config.yaml
num_hidden_layers: 11
hidden_size: 256
n_experts: 16
experts_per_token: 1
d_expert: 288
d_shared_expert: 0
hidden_act: "squared_reglu"
moe_layers: [0, 1, 2, 3, 4, 5, 6, 7, 8, 9, 10]
router_score: "softmax"
normalize_top_k: false
routed_scale: 4.0
balance_loss: 0.00239
balance_bias: false
init_std_router: 0.0303
lr_router: 0.00205
num_attention_heads: 4
num_key_value_heads: 1
head_dim: 64
vocab_size: 8192
norm: "rmsnorm"
norm_place: "pre"
norm_eps: 1e-05
positions: "rope"
rope_theta: 43300.0
rope_fraction: 1.0
qk_norm: true
attn_scale: 0.125
tie_word_embeddings: false
parallel_block: false
init: "uniform"
init_std_qkv: 0.0321
init_std_o: 0.0
init_std_up: 0.0321
init_std_down: 0.0
optimizer: "soap_variant"
learning_rate: 0.00346
lr_mult_qkv: 0.4
beta1: 0.95
beta2: 0.99
lr_head: 0.00567
warmup_steps: 66
schedule: "wsd"
decay_fraction: 0.77
decay_shape: "sqrt"
final_lr_fraction: 0.02
batch_tokens: 32768
max_seq_len: 1024
doc_mask: true
z_loss: 0.0001
train_tokens: 315700000
max_steps: 9635
dataset: "wikipedia_en"
Below are experts of layer 3 (counted from 0) of a mixture-of-experts language model. Rows are named router (the router's row for the expert), gate (a neuron's input weights, with its number), up (a neuron's input weights, with its number) and show model dimensions 0-255. Each number is 128 + 24 x the weight over its row's rms, rounded and kept within 0 to 255. Numbers have three digits each.
Before each expert's rows: "comes after" lists some tokens at least twice as common just before its tokens as in all text. This comes from a sample of Wikipedia text that the model never trained on. Tokens count by the router's weight.

# expert 0
comes after: " |", " the", "|", ":", "a", "i"
router:148114119159075139137103139137120145118136130092158158149117117139105120141135144141108166106166103110087114118156151114123132125131085126138099138125118163127107152105144136138149126154077151123158112092118125151148121101112078149122118133164104158126144162093132111110174124099153085080175117132120111123135125128170094102151130160161136079149120159155137113128165136139096131113117094145107133121145120119154106112138094113099115133163177108142093126118137118151117137152134093165084100148113125157110095093169078126120135100157107128101149087105113103138088188109123151111123107110099116144117130144121121166170119122109125144149122159097115099150114116128129156132138083098111141171098144179139157072154135101114142143126139113097139129183117137182163128096079114
gate0:133110145154167135122097175133144163133126107139129105108111148126148163133133187111114110121180149165119130083149112087135091084140122125155093130126165153133168118125093128149125111133134108144135149117117127167099114147188133102107141118157073104178162147142102102140132149150130130137164131137091086129107133096132147138175160143127098114114110173120130135076132111106140163126128130126131111154091130137160126114111100126110120157160125124148139140090133067134099119129142118148166143133088127157134169146103126099155108101144109185126156120090133085063113144153169161149124146132101124110144147129126117113133151103118146141162134149125143111138163146119130090153144105129161136141107099125068127133131138143086127118162163156170097102126095102133186143150131130
up0:139165142084131135119107173117149178121102116173154133101118116142142144129144190120128158104181141138124100094153103099142125111123110150120133128134134149133151093121114147149164142135115119110114122099094121154136098141151145147120135104158098098158157185145130076132160161169099129165151104149103101144103128083143136120147157145129120126155133175095141128108128118116170115125109135106114103124146150163169152126132112122134094177160125110118129142103108102154119117095146112185169159072084147144147147146085128088163085100146091147120127119108136107131108138125148152128102107137101137100135143103112138084133150081102147124139191164130141131123146117116125080122139120164137137157117125135076130167147111124107106099123144167153092115121119112157156148163120158
gate1:130127161146177086121131123116136085121086115118146109144147094115142112115110144140097113125125172111100136117120097115150123113090084102130154156133130130083155182116105109115113148138153115149104106127137139111114101152118120141136122132108120117161146123118122115178148112139124117091131130129130081148101147151105122123134111123132115110124091147172167122134121101124151117107136080138112124058162161129110139099124079172086089159162149146122128175131148116129111141126156109122133103157104095109141105131135126167113079129148134138055141128142143151125092136098164133107121163111127147163166150120132116114086135095100133157129146099096072130157079064111164146132123079108161133148103100172115119158162158145139127104121136154122081160137131134136168115097146117
up1:144142118130194104115133122119126098122097094134151088125167089137125140138117130131093113122120166111134158104126115127169125106085099092146149164125127142112136190121128116119088136123151103154091128115159123111119096164103103126142118127111138122148158104112146126187155103149121111109159138142141108144097157148127123129109126134130138130126107139179136114124125105109143121099133104111116130044148156118114165118141091150099101134147130140119113168127146135150098137110149096140113131147110111099153101123134112159109075149172128156066130110146155120124099138081182122118081160107137147141175145107132116120111158134118120177108116124095065152144075085115167132130122091135135155136097122160143121152154149129137117107115125169131086178158129141126169081113125114
gate2:133154138126149154113098136117107181168121096152102134147098115124125105130115074130120138113084100158147140154125107102115107135159103065125161108167118136132141148100107116137127124132109144153107179109152140125136140120120125181148140136161142146132107141076137148146093106118157051145130136119106088125121105131144143124115098139098115156129170138145103156124123135151108077134115150138062147085112120104146121163116094129100130149154154107146172112148109124115106115133104111132129149116121134154165106114126134120182122112139160124106134123110138142161074128107125144120145162091139145144140093097138093121207103142097157132118154093121107101118125079099145110067113067129159135104132129135085097137134142102102106161128151149148135086140114125122148134107150139
up2:149092108129126110134133132131147077078128193097172138138160132126150161134140169116149108133160155112123131133143151169136141131102150175129080167103167125124113130151130150121122167109161136091147094138106116115114127144149143087124122118096113127143163117162123103090160143123115181083136157131143163138111162148131100137143145107151166085112085131130123085145115111133165131101131100117200129166160119172121123111129178113132126113121107149103108155136151135134133135135147133130117098122136115120105153129148124125077120149101109137142129114157112144102181142139148096161138098152093132103101144152112132128056144094160117140128102154127134155121123180139114136160134192131099121139114125104157156114118109161143140083133117085093132164096131125117121109159107105
gate3:124102108138132147080145103141142129135147103168094166077109140175099174126092123140137122141118168108105101161143154127133119141127099140134135167137095113153121132148134135136170103133135092139111109157102134143155138119155106146056159136112140149095103117100121106136146108149142122141134111113158130094096080123111127110130124146151093104118168135161107173161146116122127131139135088109116123127077142146149088161168168128112095107166147145129184117132181107128103106088162109148109164110134139118120128188111088169137107115189131104148123134122074132104149172170131146116172136118132084125136124126124111122129129134114128091120108145128152126103107139090109111156123143183100122118111178116130137159123148143134144170166126106126107161124111149134084123147136111
up3:110129147151111143163081150146126118128100171106159090150148130148147156142140099089124142127141090154173126124151097114111151124161139094125110128166149124120135151137132169123111145095141127151116121102126124115131137141129140101182090130158127125140167101095104116106136139127144101118106111119072139105118142146145134147125152133078122173104083095141115106115127141136077150139135154169123157183161121137106187150119102094124137171095113075117106135087127142133115149188112095120134135149103099155157129129139137129104128158084116137135149120158130156147141074073130103121095100130108119131100137131137142115105116135168137115123124120099096136170125119157090110090130091113138150167143100116154095082143108117133111149127104159103135098092119083123181181117116132
gate4:128124149072119122077122126134115143162136147151127163126178124095080138109140154101162145104099140122153117127115116094136115176152147149116142123114155124098115147116090139105149077132153110086123107115112116145112150172189130128138150111136133136169091146094170084161079142119118129141099133118095150147142125109128116127090085142118168104140156132116098125088175104121138167106153133126117114127108150120127140099119167199133134118131166112114155123063143120120118166104162175143133114107094151162109148138092092144186129125119134121104154122117072148137146126141138098130136154154127133117137105160174130157128157117123062156134177137127153125146120106109148125139144099135127138151095114122120142115101142175118119078111129116116113135146143111131096129125095146
up4:154126082167096133169132119130133102121128119159105066098120130116178102091077079178111107115120149112143179124153136159150137090149109144120155152140097091139176106139165120135086137113135164103136095136096122139143154106101100101124143153136125135091145135158147147106154127121126131131141104171097103115130118155127111120108173115122096140088114115140134157126082110122106090134147164124131123164123148159134147123139091093129110145126094143109147133105110150087142080156069139105103126155146105143155114149128173111103141164133112169168129123147137106126087081115114136125109130165135203142118158128133121084141095151173167133170115113106091140105157127125117141124089126139126129109153134131146127137156111130148168124177103094145112108135125129120128114141135117
gate5:131097122117123156133109095125075138121106145126126164159156104127114138129128151151091125105152102127137116137119098145170152118098121130127173131098129139141125096117126104144116147147154114125143116086114123109129130097092105136160141144140147084109159125111146131163144096149156119115147094094153123098118128150116157157090160128119084106160097165131140138180104126137088149104136137152125138109130161158130140148137147107135099053143154130126172100112106121138130108144196066146108152072139092111076123135086128163168138105123116121148114126117141154116138110143134147132111160100095159111150151139108112099141147142105161104137174108152108114111137132126111158163125091101107129110070151136111144124147160063157160106162135159150156106136094155102142167147110102
up5:126130139137143077122140140131175126124157090123117092101109145146113093102133110094183130161134154141105122140137174133102108116152144153138107100144137129114131156131094146125140106131124144123107140156142117136111136167155151115103112121115115170147100101150097114081125151102098130130127173151099131148150114114150084111168115121144161128117133109136121130065146129125151113154150115115124109125103105091132123116125125126116138170097075139153082145142142117128104124126073174099127096203126176147160114120158110113101131157103164134109146102130124110120124147117138109103137100159180084131111118127171151162104117121151115170111069155121147130132111141123106119093116147171137112126194105128147122138116090175099099147102120103129105139121168078163095106094151127
gate6:098108106168148145117131153118143125108077120122101127143101100173093135146123129155108095085099155149117137103111135126137135094101134117169145096097146098183135094120167099140147132150092104169090131147138095134129090142136125099135135147115123138143122139154106126178164158106117116124117163142162105126127150093139103124097108115106132089148138116132140142073156133123108134164119109164120154136135112106135148112114125128123119094128155128159143145137143107099086100140137055173114108107134123138112112093152106162151121070151128080136113139086164096129062125142107121091154133121116123153168081134157112167135158125134140120135172135110146089105148073112136124133125135113142127159116110117151080121147149142150123152119115124166147130184135085148119086096158125
up6:147149149067127119138129104134106114146166137136176128130153153086158115109138131093137154163146105119145125159144137140128113160138109144069120150156111151079124152137097137127123124127168155085155139097103170131129156134118133166118130117130130136126129112108160130081094108140146141134136098121104145147132106158119146127155155149137122164094121136122120123178079122134164134099143154094142099118108155151126097143148142127125153159113100139100115112123113169142166151128120186095154156154123133120147133153102152080107126177115129171122139111172066146133180123121140139172110127129120140116087165119111140093125096125140099135103071103143096155151125185154107153121138137144127123101122155124104194137103105112100140101122148103106119130083127179106153158164118127
gate7:126131143136142135160132109153150158118174158109138134147145113090145100070139157159100117148129123129122141137126132103149141142152106133152104119101149096112123135125104107139136142152165155172101111140115135139149129146133158122131127121071094067114144145160158101153102148110110145098175124094159159102109142098089190131135122120128126137165192081124164096106061120110137202159110117118144131108146113106122142170108167129143148167119106132113115128115081085139163105124148136164115144114165135120111109141113094179125146150115164090181128120143153131141119141145092120109135133150138154154147111166154105115104140163125152080132089109121133104116157077142110107138141128123173144141152122112137165117140088121140093102146121140138130137115125120104149155153132116
up7:126118140119134166182132116112142109125150181108133120123124129112157089094159130147114118137131111100111152094120127114160157147152114130141107137115181090133117152131121111138166121159168141150112100124102139104164145157124153111122130111078085070136149140150155108149115147096122149106155142097141169085107126112103154096105139150126132123143144100133164103112119087109145193147130121141148124079145094123133140155112162144125138156106119141120132126115082081143173091163119138153126152094127123133079099140100126174135114154095174093181138140136141121154152134102099072124148122165134151148144127158167114140096147150148149075132107123108108084106141076117096139150132133113154131172170099103144167126138111138125134096163146124119162152118131129098130143119104122
gate8:109129142124096142147104108123093107172127108130104123153113158151155131132101122097119138138126138135147123135129154112135141103135168128136120137108173116099122152140128105152105094178143216134141069146134109153103090151123098143156108096145137127126129134186088104148192139136157146163092098122143113145150074155155120152182158116094106097161135157105136100093173151113132159106088104150126113133132133154111164111099160115099120134119145143143138115123129136134114122148113113141160154131124124137118111111134170075157126104124103139135142094191130124104139125142191100094149138141148100130136142143129119088119100155177103112133130143165149131152113082127134121068128138148144103126139123131103140105153125138109115097089112158161150160113132137112087150112112160
up8:106133173131119106162119111125096130156107125115105133138120165153155130139101105072114149116111126127131124144145157134127132108130140138127097107120152129108105165139109117132104104193152215124136082151148134165100134138105086183149136109138140149139112135182103072152161137143162160145121098141168091141142120167150109161173168126103103091157129131120142095112154143112129137103120125144124108118157149151082152080098149134081122149141156157153118131130134133142128102129115107146159147127141123130115114123128172084113119122120122137159157095165126108122185117149189090109160160132134096129141123115135116097100128149174109110144119132138144142134098091110154133087103157138143104115104110103133164116138126152096127097071125136160121148096128141101091152132119138
gate9:145122087106130115084096109103146090154118103130110133126121116152102131144120163161084106088148133110107122127168123069126133140156126155156137096115161144139148143103118107166111124148140141146121135173126132157132153105156143098121109126126107153117162198124104136132135119127071139152151142116143105136121146166155127148127144108144172106141095192151097175084125122135101146173153107120102162144162141134141112122123105110156094161136132113130132115112136122140143142114069107154165104163098160125111115117125120141172088090145113160124142123160161103130099125101121162120071089138121162176130130119134129074134109162147128130168143106068116102120119093120114140087171123119107116124150183128148139088154100126104138140128161153124128121104127114092106129150122135
up9:109135181156108129160154143148111139115130151127143126130140124082165124108127081111175152159116121142142125133100125178125139108108135113096135153146098115130111109160139140092142142094124100106129132081132130109115112174104138155146139127119161101129094075131154121123127126144174102105101111137099148136128115102090136119142109147116076146121159073105151092166138155119147108086102147125164099101085112131108149129146157158097162099125122160118126142132116125124112116151183140103084154089135106131134135129146125116079175169097159095111101125088103136147137122160123092134188153119128098082131125122136139180118139086117136120101120149189133150139117151140145118167085128156137140112094061124097127160097142136147106123141093105144132138152142140154143123105149122
gate10:144106114131146138128137128126149106154127124153116150092129095134114111120094133105124125133135096127148094160170145127114118177116123172118119068149103138140134130151143155140151150109138106142084147117091133129105138075111123143133120117144123101133174130098139076102115112163091113147165119114160119136115138167145161130130080135171102089138124158144162126152113152136117089145179100106073120105158136164123124115133127119136093161110129093135139115094113120155151098139165100107120096166148121157109117129153080107181080134153176143116127131089128103141116143115181142127126089165120127155130075101140139128153128120119135130125175151144122111092122118090138135161132065157153169152107138176117160116118131163114118110153081146124139123175114083088124123128119147
up10:120153130112130118143111147128111152121106129097131116161134169127123140120153123156111124139109169129134153106105104141127115116130127081131138187110153119130137134136124100117127117143127172111155091136168114130148122194132134126145134131125132128122076118148124189140149145118143118103085136135079134131145136105105079124121162125082166166126119100120101117125121112134123158132092146140182154141088117093132132159107138133116148105129149159123127140170127150086088121113081148148141135066130112132140116134122180134076183140105086107131122125166139162128144119129095085105121158097112128106129194169123132128111132153136123137118089093108132133161140146153107121087110168100105092095143090101161077147119118094113135154121196105121125122092110176161129131124125103
gate11:163112133147097153130116125126125148153104142142130085138169095178107133135111105075139140104131138114161188122112140121099126107108133118162148172139134100155116134100136123091188151096111097119137160154111145161151180181110138169148135114148188111170151130144117156128152112103170132105113115132119128154162132130154106141133120094128123068131182125110119102133132166157127137080148090124141127144108124120118130140117121123140128140158140113136096187112141153125139131158111152182126101144131142124172105145121097091117075175129141107115104162130109077092126135129149145096126129161145110130149167164111132132133099107167113152114117123097149158123113118144145090135097162131091128141148128104136167096118122103137108139110110073122131119116110150125130086077133137
up11:203111160084139164108105097118110189133109091118100117166124083153131141133114116115145159124167149125161164154132124153119145123114148100178107148110131090149137124094154147106131095125108089145119158185114149131124149099102140142142166096140163085133110097142089145181149142097161157095099125138133142142132075155117104143147109090115134106170166092122141112138132178144139126067114115150143104129141128112143105126120114118143146146148138145112122126115132178127165130163071139133130098107093141127133133155132113107122122122130167153110115147124104100127176158108144131135160111147145132125110153160115111128129111122166130175115135139100134115135110120148142118131102152153167159120166143157132128093127113157147083157087140098127144145144124171097125113090106153
gate12:084108124165104118126152143143166124186107110117102126129073159119136112092168117095108153134117130107122109150176115113106132128133162133144161129117126137157160140148123087175138134131122089144125164108088163108107160099140113117175144162079134084122094148123148173129114110131127119087122126134121172114160151153110112111086166126120139088152160091098128131128079109122129145165126115130100152087130106158148118100164129105156091107150157092104107155092148096122154127103142115103131129145144112127123088149100129100137103114133129106156170118132130102141103150149129082080127087162166110129109132117115066124100129122121113126108125094158145101113165136175123149099137156121096130146150097075107144093120144131099114123137164158115125143138123120142095092117124153
up12:082122143140104125105198124122162133191124098109095139159090134141112104094169099099099165152103132123137127145184114135125139146138132118131130131118142113163162116160138080188145129129114106156122133136102168103112159100125079128159149138117127111109094152123137163141128130114144124084126120143119144136143165153144113108079168135132108079165129107117127150114071139107112114156119108134129147071110130145170123087177151123133112091133144103115108152094123107110143131100131104091135094137137091117111099134129109119116111130123154094158174116151109135153123158131100080093127077163160111112112151120125062119079132116104121103114128107156145117094139117175125148123143121134107134118143103099126145128140130141107124122166166131121128142160119119127110083113082141
gate13:113116114120108133118120143150125125133132106106136165141165112132156150148152143162126163167095133119175135117125119118125097155138100094110112119133114102121120153148147183112138139137086092090167125102103162095133123144143154107137140099117136153106110116160092087144168134113144138135155131107123188143142139128176128115117108147096104110114142133107129124142168132170146134160084137133122097151168097086189124086114160104106127124154131102125128161134161165082102125142118181148109132155137101127113099156111118146177140110181098148120173137101140142135137122097133143107157085116144095098140155131155118134127174125167120117150126103112140076102090115142121160144098084095101120155174172121131158108161146121127068146145157115103143115126115129120156106100110111
up13:129127138136110147089120118159159124170138148139071122133124159146161184169111112125116128131130120121091104121163130163173188105139143138127093144112131122098125137096110132141119131146107107109117158127118157157148140126125169140142127115077091125116155158127129118152164105121137122120171099150128142082155119103128115120149147105136075134062112126121139117100135177129137162112082127113143144125132087145092116155122114163091137136201137164116110142143166108149147097118140159147133121136120109113163125093126142130113127173164149164115167146117088119110174141106153140129120119117136109112139152075115139132117185129103125135069173103119110114084171126140131128140126131137133133163133148143130147125149111110118072195125125134145122089091159100116120111162144102
gate14:129077140124138203118110168083130135140144135132151126163098128126071143158104119142147121176143143139160134110137106120097143152123143191120164145101090139090149153095120106112148131139131123136140155127125111146116095135107109128113102124146110177117120107152109148090166153165160108085166137156110138145126135122119135146071127146124126119103145153134118126122163081157128121184124128167117150124126121152130124148150136116079140169116168119157134132100129118151120150145173151149163105091124152129164117104110077072171131090111112134113154123121161110088144142136133155124130149134134120138142123122120110132125173107110134177147134137088185143147143111132108143128111125123117136173107111134114132149074111122093143119117079097138126086141156126183166163142120147
up14:119092133118131196114102168086133141138134133136145131160102118117076148159100120146140102172133141135174153099141127117081126159122147186124148142105077133091150158101126107105138144141138119139131146131126102152118108125120108126101095122147124183128124104150113140103175153171167104092164123177105137127130135109106131138081124143119130123101133157136117118135159094161115135199114129176110143129128131153137121154146134123079145171128168122158128130104136103155116158144170147142162101090116146124166107112105089085161128083105125143113157116113144106086152127136135141131132137138130127149142120136115118142135171115106150186128143141087168140144160107145101134119103117129106137168115109130113140148072113106106151118118096099131111086138159136187157152140123143
gate15:102112142109124117163125124108097143146128114138115131154129125138160145099142137119110148175119100123127135147129142129200107133102126081131082139140131127139135109154142154121178124122146060170152135152108112133177191116129135110158135072084106086141127118114135125150137141104121099134133123105151121122125110113130154123101133122107110098087117123145122146121102108131125099138139083132132105106208074121138155132101169121114152126152104128136120127122108147136111126100182115141099118094146116191150056133150136149124128110143128075156115092127152079099096142117133133066132162137108095105097123115125096146123133116139137130121131152091096118156097139116140131130151159130188141109099113078142157141145147160163131131081134134156109092109148127157137129142159130
up15:142155136134130119108142139172163110123128154093146093121108148101093117160130094127160098095114154118129112135143104117070143145142132182131153128123125125155141142115112129135076125116110170074113110123159158137088072150138119145140131177168145157130134142137128125112116116141137161108122147155115137134121148151120124122149115128141131146175145123113141111129138126131115153114122163123120152149042176151132112143159091123131116145101148130106134139126153110112144110175092137125137127171132148061104175131116121104112139137131126183108134170115090167167142113146109122198099083128137168147151116151146147120140107148121111150145105084142170128092165117141115132132133110133071109126159158164112100125093123084093133117164126103086147177132109130130116140102110120
gate16:156067120161084144128126124120171128154134139106135170161167124127120144128094111105129121085112110146102116144129166100129110121146113120139155131126131113120146185102174154199080120087122135126118158148139146137096103106106098166123145131133118136175135170112139096108144096097115103145130137098107091132092143121086140166085140103145144069124142109118124098129084111167143111122147134134149115112135138122137100149168110173122072103155167130153136107141099137089122147135120134141102145146142132114122085118138101101097118158132149100120157133154150097088105113123165131113128076154131119164161131109124126135098125103104126143163138097098109104125146130120149141115110070128118123131101128160144159127120129129124075074115156124091131104187102144117159114127154133
up16:144096147131138107107071140154127168101101142176104103108152108085166121108105130100162133101136132168162124142103101176141109135116113100111127123161151130107106155130126103115150123111098126118108103123126109141131169098114137138113118111085123134133095093162122141150102099123117123148139088143154132142112125108111120107115039100129123157114154143119122150139117112187127142119132082142130104114124150095106135141162122144135088117137101136131135107144155136115166109109124134173102127118139119161131140139067139134058128120109136091096156116088145122117133126135160128146155144128178137105188114114118088100165118127114097107131118145154136189079131114129163114091096166119094182121141127138119132160139093116082109138117161127129097130144134099177145105116148154
gate17:120089114132106112137134114138085151107165124119146113156135096105120124140137123149134112134181115140098120162142098126149149049139140148153130113154090130173124148126127140136126107121157100094165109115165119148101126117078108130088155141100108136154165177140130161087110105129127109140208143142145125160125150092159165127138129125104091115152120111156087149076136103134164092109150140101128144139123138113163110127095154184123112137162139127109139142162180122130154181128123087137133155100138113150156143092098107136110088118113073139134089136117141132101106141127128132165137169131141137131099137164133099151151117144135134118132127156133100113145137156111138136094149124093100126112103130138088135090144155109155109156105129161118090099166127115127124147087181157
up17:134191143095137155127113133102170104154091142119116145118123114148124113115105123094106141118086124124149143093108164114101109200116123095082128156110160135109157115136145134117119149119094163148102143137103135105144141147164139136153115133132122151108079089144123108185148153130136125114063122106115135107131097168101094152154125126137169142126123151085168110163140168113102163128136104169118090123135102132086136126161107044119137125074134111172118119095086127132111082146131158104116111150117142103132126173180144118136143130155150122110162120117129115162148121142114128116144074129104143139154122101131127099123132094137130122132124105138178127120120090143112138161110126133145127128150122099165124159129098141117130126138124101127154163101127164123143122194083110
gate18:139098124162170145131136170118090126138140155124117153143127135116125176175123132107139106057110115136140100153101150093134110120129084133172126141145175092125143124159145153130129176115109138180142096139172138144150119141123142128122116128112168142165137150105137131131133129128091133132105080124160170154114131145143129119092156163140122094102119142115097118098133123175127170115104116132082125083132137167103101132094164154133161165149156123182121158151126119107108157162097138156173132127118125107082048133113108162119083147113102104150156135134129113146117142158149111134140123125129136107102177128117148131121086130122171120121137135126166109160144129135120091112147149116103155148122138123140134142173100181150157171118118174130149103110132120168130113099136111
up18:165134076127171150146143179125111140121118158124146179126118119123105176150119149127146140050147144164166111139114166110106084108090097123152122136133132093123143138115132129124139154117094149144153093158115116140163149135100126138124076126101163149139153126128133128084130093118126150113110095168147178168106137146131117124110143141125106130109138118101131108090148134166153158082110152148130157115139120128098085116114132164133150179175147100150127119143136112104125125189104145151125149132100145116091111125114145166123120109141104122176128146108144120165139162157139117137139153113101142186114154130147127112132068126129160132143128145119112138153157121169111099086129131118115140136117186110119164136152112178148174162117144169126108107096125103162110124091133121
gate19:093115078105114120119144114115088145113170145058131134145125170090148084154101100150120144097192125089152174139085116112166123125138115111064113123123109144145105105139124144105099128133133105088134108143118109140096129095116105137135123121144140109134113114111104113109138136133127083145134096163174157108140155125118123123131082109121087114170109138152132103112148137133142110087122138128118111123108130093170150149146135149125167110108176077126144114116114101107171145130109130165129081159125087153172098133131162156150122092129114148098147129144107141134094139126172110087103144122116095140144151143146121101096125133111161138110101089140089094120085141140126160129110098132096083120138127124133141132152118127159136118151162122131135142092132110123119055102173102
up19:158168168124149123132112168136127137109069147148130093117139089160091140113147139141130108143079133150110132113115108111091157139131183124136134188153145126102181154115139094120182134097113171152124114135139135112138126119113170116109165109108109060111143143109138140143067120116090172124075127115118153142097117119132128149096160135128162097103109093085125137149132125102134121124089080153154132109122170149094100096147116098154147174109103147130151133145100093137119116154142150088158159111147123090101149110135103091107152138130178151177125126120175112116145135141137125150126104129116113100129127072118131149132126103121111098126139127153138168134133142160151125156127148124153157130124116099120114126142114125131087102090120115107134120135086140175123173153122137
gate20:132159097112139127140143152154131122126147116081113091142140141097104113133125110145090158092138097120099145128075152121136154168145122105097135164125125111116103101124141096115174182089133169095106157123142094115102082128165140115109143118124069111125155158119086109126135150140109113110120113145074136100110137168156104171138138129143109074178164137112116090141123138122141113144162109113115141117152089121141112101145153117110161107117150088103121093125160135131089109122150134143140129129106134136120089132109103165159145090136084076148158176087091116125107116124146142148127107107161096161148142114156106102133180097117105121152142169110089103132118110090120147147129121138102140149137137089098122121152131136155131110099100085153147158154153152118120084150154134
up20:123124121119133124115135139132140149154145140119077122198136116108121087116135132109087126115137102124127114156104135142145126103136147085090101145114145140124138096158111129158134133133101121138100132140159091149086094105144155102072110101114087131160156127131147076172122122105129134123132101140106133141136093107139107142140110116123099092156121142151140139139143130097127129133136120121139154145170098142156115139122085110066137161117123150108129134123149060134073139094125139167119092127121104108124155103133125181157158110162076102077152140144058110132106103133089141113094137124121101148160121139181160094144134136102111145108137165090138109108126135089121148150119132134137124201129149151149163103131141158130112118142110164141126113118167104172131122076160101
gate21:127150118153114124133135156114152140142121117114165128110125089158101165095114126159112136093100119111079130128113128121138131125144119110121110122107123099122089105144131137156105119138125109136120152143115116133122124101142130128183103153140103109192152147125104146124139144162166104118134142133098122097154122127110113144153156131131141089132147120156135162167111161151127106089118152107099119095104121106172103073070106131167097147131137120128135069104118072145159154121117119143162146122122118158137102106109138108162123089149121123095129099083118138113086128154150161064145124103128141134137084136128154053113150101154104115149166124169080081162116084108142184103166144121121130175126121144147144130178137136106115137085107125120163119125146091150149094135121130
up21:144151132176129116110123150090140074136150094124127099141112097186143175102103133143117101129125130103115151112087114110118146111137109111095113087146157084098111122100129161142137105141086149137124130114134098143105080121136122126151105161133134140145153138138123193113147145157154134112184159175105129114173125120092093152143106118130115134105139140114112138156088119145115090097102131119107131123115135129109117083104133121129092106168125141091144092106101111137174142093107118121125117110122133120123086138120126140176167083132122111119110107144097128079107167137168158104158163104129139097147081160079128106102176133140079144131143135124129100152119138133114166103180169134095145155097139147172153155142124123146127163110141087120136152124098104109127106138141138
gate22:110139170150147149130121138176113170141129147160133169125119078145105159126163116138065115113162126115145121161112146107106154129078136135112109075123120111142135130108126126115127121187133131132125104110179165181154113150136139118126109146153116130136121172154146106109093144181112120127167137153175137140105134126143141129094101143159129100126114075136120143152126134156155101139161137105094120144070153147148123140123162113166118126176132127085153151110094132143113156113116147133140134142123184104084074127159146147127142161175153101117104111156118117107135135170101129095129168110102123140151121128119108159148143085152117079140085139150156117069154176111135132155115118160112124132115144127111143143166128115097149127130154092103112117129147083146106124113147129
up22:097147173149146140141109143157129196143131155141127143119153090152111151146152138180072143106140089116144127160099143113123133131093138130128107082149114135125143144110155118142142107171141154131130090133164168194154097169120144107129096141140123122155115167127156117116080141196132124109148145153154117141095159153136176134090119139164120108121134082137105144142093131164136108136153125108115100137104133121136102138124140114190091127162143148089155142112112139141125151128108129136114134164137155082100078134157117138149154163144160117109100081149118138094139155160110144109155176099092140120143113150154140144143141071134121090123101111151127105078145162104137122150107121163118120129123144150124142176138117141111143136146161092124121101129154091135110129109140131
gate23:112144115127072135134089162143138128181106143113140114151110119137134116141120116136099119158138126143133121115169148140082146117129128147139166133134103144107095127118106106082111110121127114179114146136141169161114117096128108146098091130134137148158152112106123126144120141133154169090138126119142098110130149145121116103159066129164142136112129147117157150104157116131131142149112090107123129122117131146107126147151126147115114125152148142069130161109135128139143143126139101125149082163133141106114078162130167112160104103113076162152158073141138063109075196117127125110105117144090103162166093146123190108133070095097134126126151124129111090113124147094092093159138094113168110172134136116084147141130184137123092117119117124153120142148133129157137108087131109
up23:138113146148188111136152112111114133074154132152109115112159139132105141110144135140147156105118121124131127154085098108152113149131142104107096136131162116152157129144148148145152163136133151075145100104097099118138130151131142123150163114128111109108098131143152135136134137116105086173099155123127161139140107097131133168120200130085139116114144094132099109128110143122123110114152181147138128141137109108147134113121129128150131136106101127195120129153123127143094129147125155133123146069136106151172183091136076142103160146143164108101109170125127188163174076133131152151137133104138158107109144105126070142114172156155132145143099137140148162146140131151149172085125141152106146082133116116176112125122054119133171135139132137101130119103118121103120146166128140
gate24:142120149168142126163126160124166151122106132177140132115117107121142128110152099132163126166168112124119125139142151132135186127102156108153125124106082138152162137091133132169153132178112103143119102156134114171121117076166126133107174103173119141107155144159136170138106131108145133102114143124157098135155104128129145147129149164119078086126191121104090125161155112108139105117134112125136091144131150120130108117122171118103139098158097141107102149145123123145089138121130164112151131117163142145120125126104146124165120123131111101115113098111090103162103117095111115115115132104153109160143126109153116150113094124097130173103114162117061109119127123111163123098120080104119145096112128104111149138132113137150082134139185127110120123121174153146189089143106059
up24:133147120116115107107118112151078108127165113084113150123133141137119139129111159123135144118098168131129126107095107116127088129153104128107117116166192122106116138158127130094112119099145164125130165091123137091141128171089141134152066174088123119144093102100117080120143112139109103159162111091109150116102143149139128089112088089142184142151086133166141139074093160148117143147119151122118154107115095134125135138146075141137109144104163113151137095116141118111158127143109105134105154145132117113125152127182110139093137143132149133130129161125168148102140157160147157123135127161110139089118139143077122102124172164137118082129164087128177141133128123166117144145146171155137120159146104154143116116114133154110172114132091127140135127155080098127097145128138184
gate25:145133119089130179146053142143156173157125164141127111163108148108149102146129151127134132147113100110164103189117143120136089121142165135111128147095117117119108081098070110086109148080105144122127128104137123138142109147124129163142120122119161100128122121114135136124149123119107097116171119123131143127155141144128143141113096192117095109119160121145092138151089114138175113117100095151138179146137112136058151163134150122119108104123155112157128098122113113107084102141161116154118122153131127126081112112177102117170076092103134120106144078110149125160114127145146098147136152124106122129150124129098108148092150166105122130104118106100127154127142126131128139142157121134134147153105153121109145145094134104089134095103127158141126063164106112145138188140127101
up25:112128136143125113123174110122099094114142085119150160104156109144123159099132117140137144119139171151093154074134117163136193120114091120144124126166147131127141158154167130172150141171153104132119125159108134125128144125118110080138127124122097159118104120121104099154105135121156165132086160127125116115113145108126112120136167086133165142141093116117152116101181147131065143140148147109115092112124151118187113110145115121137130164153103129094145144105153171168157142122103136101133146105122114114185165161075152132097169153150111145173129175150117128113131137130090170119105090140157120125114132134144134103163106085155125122149134160153122108133095116136132108105106137132138117111123103124155119114179115146143131150156149105115138201095151158113123081113150149